config.yaml
experts_per_token: 4
activation: "gelu"
routed_scale: 1.0
balance_bias: false
lr_router: 0.00115
n_head: 4
n_kv_head: 4
vocab_size: 8192
norm_eps: 1e-05
init_std_up: 0.0207
lr_head: 0.0152
final_lr_fraction: 0.05
batch_tokens: 131072
doc_mask: true
Below are experts of layer 4 (counted from 0) of a mixture-of-experts language model. Rows are named router (the router's row for the expert), up (a neuron's input weights, with its number) and show model dimensions 0-127. Each number is 128 + 24 x the weight over its row's rms, rounded and kept within 0 to 255. Numbers have three digits each.
After each expert's rows: a language model's description of what the expert responds to. This comes from a sample of Wikipedia text that the model never trained on.

# expert 58
router:125129153166115091137088177136172152149092126177138095151098123125112170122144112145105108148142146163158158155146136113137111157102088116139104147118142125104151122089149111093100180124138104104138133124088109139121126098168125131126165138157147139109101102161132093101159084116128114093118157098135160130088115092125151116124121096117162137136119122081106152164125147100158134148122
up0:105120137151160089118155154161135180092115102136119150100115117123123174092102157178096137120114145136113097119155113135116122118128062146121135134136119179108108085171133135159116143081174121112123134120140072134135069130137116144125133092124130154124118098158159135121118140162158139100132101125134134119141107071135148121141130091138104164100159113118153131160119153156135139100146
What it handles: Pieces ib, ob, ag. Word pieces with b or g such as ib, ob, Ag, comp, app inside words like vestibular, vibration, Djibouti, complications, often in biology text.

# expert 23
router:116172120157131124137096128122145159120108098126159115100149127119121138123113110151111112146148124147156143087166148122128117130150098131123149133150134118116136085101163138088145121118155107162129148154083114118126110075125148114104176112156123151134127102174143120115153134150115164116071152104160147129123094089175201132142121091141141156102073151113127166136125110111141149174126
up0:109119122131115139147133135120122199083129088121119121135139120122112116141102132152095116129135131116108146080090112130142133111148129134122109205168115121099164125162151126110124150121120130147150122169166065077109109139142149158096121162119071124106137144120173134131135103128115111125127170113184123115146123119111155118115117142114095125111120153084151184120133138134139167161149
What it handles: Mid-word syllable pieces. Word pieces such as ook, ark, ick, ock inside names, titles and place names, plus whole words like Park, Look, Wind, Mill.

# expert 35
router:107110109152123117157090119147160151121135111105146115115113112152068112134135154153145108115097099152134113140185155126089103142120100110101133130131158144099131098137146155122139159120143092191093161132118142133111129101117136143075142122144108115097138100136116122125164095149133153087089147098124160144095111116142176138128151097165117198125121143120148127163164147115152099132153
up1:153175115164119113152128122106150132119091139130141136133136094151106119110119107120127125134102107172145095152161073166114119117100115075133079147153125122141136122177133151085141163154149161161143105111158090113122153155074131111103106130135127113166167083151136096120143159102151119106097158101158149121142124109161135137142118132138129150154116120120119080173127113149102095142151
What it handles: Section and field headers. Words opening headings, notes and infobox fields, such as See also, Note:, Personal information, Votes, List of, In office.

# expert 3
router:122108124165105132118104124114116172151102121135174103123138128109130139150132108118132067159134123170123127132130091167110128077112136125123129135104101122124144124109133171086115175111147129146095129113087085116074159102112144126152155155159128146144141152184124136149153117095121176096117143103152156138116126112190147113199137121110125115123130151107098117143121098130131130162150
up16:129102163197139113109109129135149112127167160154133102129106174120113143085111151116150131174095130151107150131165109136175133123140090138107109135138128112168118082153145094154111167112099118099102116085184091122121150105084109127161124113124140111129135099150140118167134124142117099115151172135131117097080118161134133153146156163113086106109145121122130105115143145150114135150125
What it handles: Sports table codes. Country codes, position abbreviations and club-name pieces in football and sports tables, such as MF, ITA, FC, PSV, often beside pipe separators.

# expert 21
router:108133117177121129114105138102151180114148111137170151165122122120140171128098096152117066161160148159130096150160102169130142078140123141109117107137107111109122116080137162087102163084148132113148155127100102095133153099121132152150152118146136113119131154154145127132122130110131176100128140106133150150117095108163120134181145117134125108124080148092098122158111108126116115144165
up17:138146102154128102121124138133082116133134138089187149131136112192152141138145100101129082127130131106089164125132117136150157136108139170101103097143108094124113117130164140172139138056132144126162177161119137121107120102124147111128088121092113136124132102120136096146124139103134120115150123115092132154117093105158124175145131116134105126095114132099160178186126138131112126173130
What it handles: Sports career verbs. Verbs and prepositions describing athletes' careers, such as won, played, joined, scoring, usually after he or she in biographies.

# expert 57
router:158099083133144068125106143132129141112170117140151129128135168141068149085128116126135118156120147176163103138142117139121120137134116123146129118116129131099150117143182181088140165090103121123084167117122124141111124134149139150118110125189134109163135152154127157111167094115129176072083136101146116150134090119123159112141120122139115154138125137075140125159123099144137130142131
up1:108089145157145145175099100086176152121133101169095129123138176148118087126129141160112096150137108100094139108136130090143146144163137134154101117154144136166133175101140119135090073185125142090125155130099117122122100106157118118108143122113091158155118104143124106150121136094110101146147107102152175138132089136134145120136112083156130100133115121124121116103156088157145116135134
What it handles: Plural noun endings. Plural suffixes and plural nouns, such as -s, -ers, -ies, members, teams, students, often after other, two or these.

# expert 39
router:126101102190109146132116155086136122136120121102142138162097165173135182123134099121115125125134149125159132127127148121159105129143133123092107138113132083128164114135115150109157160117154138125122140126143130095146132112135139144104162146121116118084133112145121124121168100078131102071106141095155137139065163156157132143108144136154141108083160102077094101162122160104157128150155
up1:156137128134091096126097109121163119137157108140133195147119115184122104125121114127120128127165117140114157109109122133152129142089182065123076140173151155126148132148121158103164134116140141100157148136089121113136108142146129152099124095154107160135118095153138083150131144110156131102113119114091147155114076113135137150132166138155147088166114137105114106173108116118111104138154
What it handles: Latinate word stems. Opening stems of longer Latinate words before suffixes like -ation or -ed, such as reg, expl, impro, comm, dem.

# expert 9
router:126098113162134101174125133092132168130157099143176153121089142120102153106081145131110089141171159157153130116163162141120098134109130109135116110123090129131117126145154147150130116135134083117106159159121067119114146091125130134078156099128079123099129081144122146173149122126133126082109114115133145161131101110122142119137149121152128178101121108128132136153164125134149176162141
up16:080149081108134130158108095115112161154157134131184154128119106140137114148126118089172168197141136137112146141148101118092118098154127121088129130122097123103137124160154119130103125135087169148146141126139161154094099133105159099140097127113136126147151125130142198137180115130132139096101103132146106133133123129117124151130150123119098130137148151100097141141139148071127130143182
What it handles: Sentence-opening connectives. Sentence-initial temporal or contrast words and the word right after them, such as However, During, After, and of in "As of 2018".

# expert 17
router:114125131132149079133119110132139178162098075101143108119135128132114150116100123171097090141139182154149132154156151142137098122125085135096120126119113111111154132093145139144112185114112152137139124092118082135074132108117139131117171107155162125116138142151149147159124075084112142097114141134162129136136124123152153131117132084083157151148098152085143140156151123126165150130146
up5:144129124121092119128144119126136140162129162155145117095080217119093130128105125164152140137137163137136127110134186138138161116153160161151117117087108156092139131086151156113144100106126146133094148169115128137112136140147130091121150138141126100077120095132118133147168116131143105128138108113176121125137102165123170091138110118118118116135076131099118142133180131118165085126122
What it handles: Prepositions after nouns/verbs. Prepositions like by, for, of, with following a noun or verb in business, legal and institutional prose, e.g. sold for, passing by, stages of.

# expert 49
router:149120147148150139134099101139124142130122103115125114135067109119116148154076102120113101152143145131118113106147124115118134133120141092152089102128172132124173137150182166144148140109153103129139123129116120141093123112133110111123157148152112124141166107174114104163165096084107167085118100075153164129099120172164147131186114125111137120139130162091129121119134131165163122163159
up16:126091103137140092113094091129111111118137128154124119159095139122101115139097129129115158138098176141097107142171146168125083121105072133102109116116143113118105109147129141112135148118139138089160125147129106143156117122130183146110115119155181173100134128161139138184151100123117144130145138143113083104116149104132166167141114121098130101181129120129163145106117134180147110171101
What it handles: Music chart tables. Chart names, pipes, quotes and brackets in music chart and track-listing tables, e.g. Billboard, Albums, Chart, a song title's closing quote.

# expert 33
router:107118102153104106119098138176164145113100136121145114142119120101099146144135150136148116147148124165133112140183170108155103122127108106143118131116130110130181136151136108136164154094156083125122133134103113112103120104147170095101156166126115139115119077147098132149161102106153116088119165089159125117094130121125175093144091126148151182170105139097133095140149160108158119126139
up1:148126125150160121156098116100117129104098100052131127173129112132111150144120132140124091118166160148145106112125132164182124132100101088115094091153130146134080105129170113124176105118113094081138138149109107136118107154123198130116115145162094165137148114136131101143152140108120114106147154106133148145139155118114139108159114108088149112168088148137152119153140129156143128145128
What it handles: Article a, misc fragments. Mostly the article a, plus scattered pieces like ux in Luxembourg, type in taxonomy, and colour words or dashes in tables.

# expert 6
router:141112075142155112135093118088118175139126107109159160154132133121130124146095143161135086133144132182112134145123121125152129099153116111117122121114117126141119156092149151092102156102165155111156171127065091126082138115127164114122146155129128127134138108154148131136133120135157181102097132089161149138099093111190152109143127094131133120169109130144098093123147097130116135144170
up4:154148086123147099131122136130108095107141155064139132139146128143107121131143111131141145139143151135186168078104080128102136132110115145114122140143154105081126150125140140159191179101118122150113129190095143144108154111127124143127064135165129172124141129131135141108128080078128113113156161117137141137147115165117139124110156139110152133072135144145110128113127133118112118156153
What it handles: Sports results tables. Separators, spaces and opening brackets after names in sports tables and results, such as pipes, the bracket before GBR, FC, Stadium.

# expert 16
router:147122117165126109122101122127155154155098130111171087104135177172106120126101118153114117107166125160131148137144162142156129094146140117157112142135167103098118122125141167154120150099126094127096180131142148125106125122126097162102146129155148123128153096153126107148125085111123152066126129120122120162100088151132202131139141074100122156118098138119134168120127106135145122126178
up3:135126115135100156156158095139157171128182114126132136145162167163112112120117117108136130160105130135168091119135118131097160142107128155123131127119103147126133149134150117137149130123154129109120145187134138062125093151144145123073103133129157119122155148122115164121167112081114121107127143127135091059126118100119130072120147131170110143112133117077146104118160158111172122130088
What it handles: Wiki place-listing words. Function words and headings in historic-building and list articles, e.g. listed on, National Register of Historic Places, See also, List of.

# expert 36
router:111162117183127137153073109130162149098141117136153121105100154146102165077108098169118088153161133115157094116164128101136126131135138121095115118100133136133127160113162144141115135112107142132103144120109090129138095111119120129099103127167093160146127086137137123116124081106095147121109147092158170161113103129166176153148135095161134109109133158113124130141145115132197127131139
up0:098107177153111105127103115114121121106098168123120145142151143114130140122109101114141064100149145149139139161167118168131108095146120119101117158104174158108129129116138123137126124136162073091113138125131092129155114157091127158158099127142127129116101139116138143116163166119163164108161115086135126130114089141138162117130143165156107141103134118053144163126169136163139126092145
What it handles: Song and work titles. Capitalized words inside titles of songs, albums and episodes, such as Love, You, Heart, Night, The.

# expert 63
router:116097103167143120121092110108109140114118099128154118113135138128090134106125145125089107149144138120141131148125162108141114118180123143130092131140142155128160170088169138140127159116130107159107130106115102102069136121124140090115133129181130144160137133140136137145135107105086138109139113099178145159100113123191212126133127089139151138129113096081127116152165116139142144113170
up1:163158089126132110139129156091119160135116134131112126143092145123130149113103146133098119127175138151103184117140105116161118075129161114129132139121139131159122158143124086091146132128145180081180167130085076155134152133121140118116112104135125119165150107143159097132109167143106127134136149086166121126117169098139151140106127087143137118124109113128140113145123061096106106131158
What it handles: Institution name words. Words within names of organizations and institutions, such as University, Institute, Committee, and the of following them in titles.

# expert 10
router:108123141176156123085132114145177120143107120098157133161119116130124210152112138141071115120111156150130123127179147122079112118166122091121151138111124117126124124124136141121110131071143096139143167143133127115094158152147146154128159163156118117106126091138154127139145107117099124093101147092133156139081121111125132155159128103077159108117130140077112137138116113145167141147151
up1:099133124117120117139125161133114154120151111097153101132148129138080136121133153105180101147139102129120155114175143120147131158138147049164098086146120104100122165126173122115116115121174129131151132119146074171097162139073120123091127161148132096163167104101170152133114157106095127132150147119155132129160148102140127146160136106131124120098112107089118097126130110134140117149121
What it handles: Pieces ig and m. Word pieces like ig, m, gn after a word start, as in Nigel, pigs, imm-, magn-, prem-; also table cells and numbers.

# expert 52
router:120134101151153117119094109106147155102111096111148152110094180157093123112136115101109137162133165157140156123121129095128107140159128120127136132125142135090179109117164168097129184090104086143113131116107115107133113101125157141132143098178139153108099117199104113155149103102106124119116118112143105169132142150156168155149145089150117143111116116112123154127153102092141156131161
up1:113134109156093116151154158094173132137103059156133125125134161143137132114100131124177100104166116160116141111147149124111134104128133061155106157153138127123065142125142130142151140165129179099128160122070103155110130102117140122113124124116142113126123123185096091135161153127113106131147127124143120113118116084106161165140115086138142085147115141147161095106130147120134122149134
What it handles: Noun-ending suffixes. Suffixes completing nouns about buildings, art and making, e.g. Architecture, Sculpture, maintenance, extinction, plus building, design, construction.

# expert 31
router:143095094147152129146111163130129146119153093139120152148105186112092128129084142142142092148195139111146147099118154121158093107138130117149128137113138119110151144085149136108122128115140148092148140121087136091095133112128133114110169120146139129150141096168131119152104118137116121093121110090122105163086108128195172124155159104125142120136151109104126153146139087121100130150194
up1:108140070155151118170132159113126124119163072146134152152142126115110114151096117191101064167144158124164115123146149152133126131116144101100102117131110104172111124098134127111107148119100168105142118141103115098147099131126164099114076144142129105111182115123145121135119135092166123106121155103148143134149139135141178109119109126158148105149102129124147104146134126113118096070136
What it handles: Venues, institutions, table cells. Venue and institution names, US state names, year-digit pieces and table pipes in sports schedules and asteroid-discovery tables, e.g. Arena, University, Spacewatch.

# expert 0
router:133156089219140125123106142118152142131081136099117133120126131147117180078104126120124126162116137158110142123117121099121128119106107127118137128146170127140099127122150115109128179112131100143096152123147119136110101125153138135129145144139137150118150106146114144107156083085136141081092136103118118112106147150169152113181150144102152156118145091107106096167145175119098174146158
up0:075111121121154058137114127113131157093155137129125129104130144169104168084121171165114138102102158134162143111194160126115099126125127127154129115125126111149139146083138136147130149102181140092109141131125086108163136132098136124140130132112146120101158158148119101094136120136132134112064119127123148156141120117133194158122119168114136098156109081089119130135141143145138135121131
What it handles: Word fragments in politics. Word-initial fragments of Slavic names and political or administrative words, often in election tables, such as subd-iv-isions, Slov, Liber.

# expert 47
router:108124116179101103137099154154121123102154145119173134107132128121095166124085128127126101147162198172144113113156112117145096129119105105141166123129135091131122141133153162140155108118119136120100108111137130131124136086149118109088142127156098159131172131163114135173131113135087127077099128101126153173117129087097136148140136128141123119091112130117131117161125133151162182155184
up0:097085114126130128148142107134096160122117109122147132133126134118160151132108142117122145113145181111159128112126098111151119117141153120136109137160140141123129161145168104105112118138170176116115131110103122083153173118114126124128129119141097128163169138130118129111152124166128127106120136071139100170116141129129182162103106141042119083093131122099150155140147091159108145121194
What it handles: Months and date punctuation. Month names after in/on and commas or dashes inside dates, e.g. In January 2023, November 2 – 6, February 23, 2006.

# expert 50
router:116154137187117112121111130156140148123140096134155165132153140118074153144113155162119139140110136142117111108160145120122092150118119052122119125087147139107124134143140149120125135128125113143150174119123121133068124144139144147115137127145133097110132090129100132108169077093115133106114167093116141103124087150149151158132104077164126195108100152106122128106134130166149124148175
up0:105154130114148103132126126127155119099165112144182101124126133090110135095099125153118121126129160135155093086120155157146131129151109074106156132120114090163133102149124138160086121122098136084146187141114141129142149147124129121163134162153151093114151121157133116127102147150161085120155162084129116150100055129155130143130173139141117138078136106087137137109143132147124123137156
What it handles: Mid-word syllables in names. Inner word pieces after an initial capital in proper names and taxon names, such as us in Husaybah, id in Suid, idae, plus tr and lin.

# expert 51
router:137088134153150128145116106140110157117160093119114115129120143127086108138128144126120126167141155157119153087149128121151145136131133115121106100121158131121157127104126128088116193110171166123164127111107121133145128130142121135114145121173127148146133135182156100128124130110140129024067147091171160126128097122132162110133140126121146148097092096101114137167113116137108155109160
up0:135074117130124118132121108103133130079133123118170164152129139124100155130063142159095048107078137169136103151153125124115148129132114107165137113130126141119163108118185133099134159142141161148124122163154078106133133122130098122113168141121106158098163152142145147150130157135156118112116148120130146121132132135115138146132143089096190093122126114120145127103084136149105128096124
What it handles: Sentence-final periods. Full stops and closing punctuation ending sentences, especially census sentences about population and households, plus ." and ).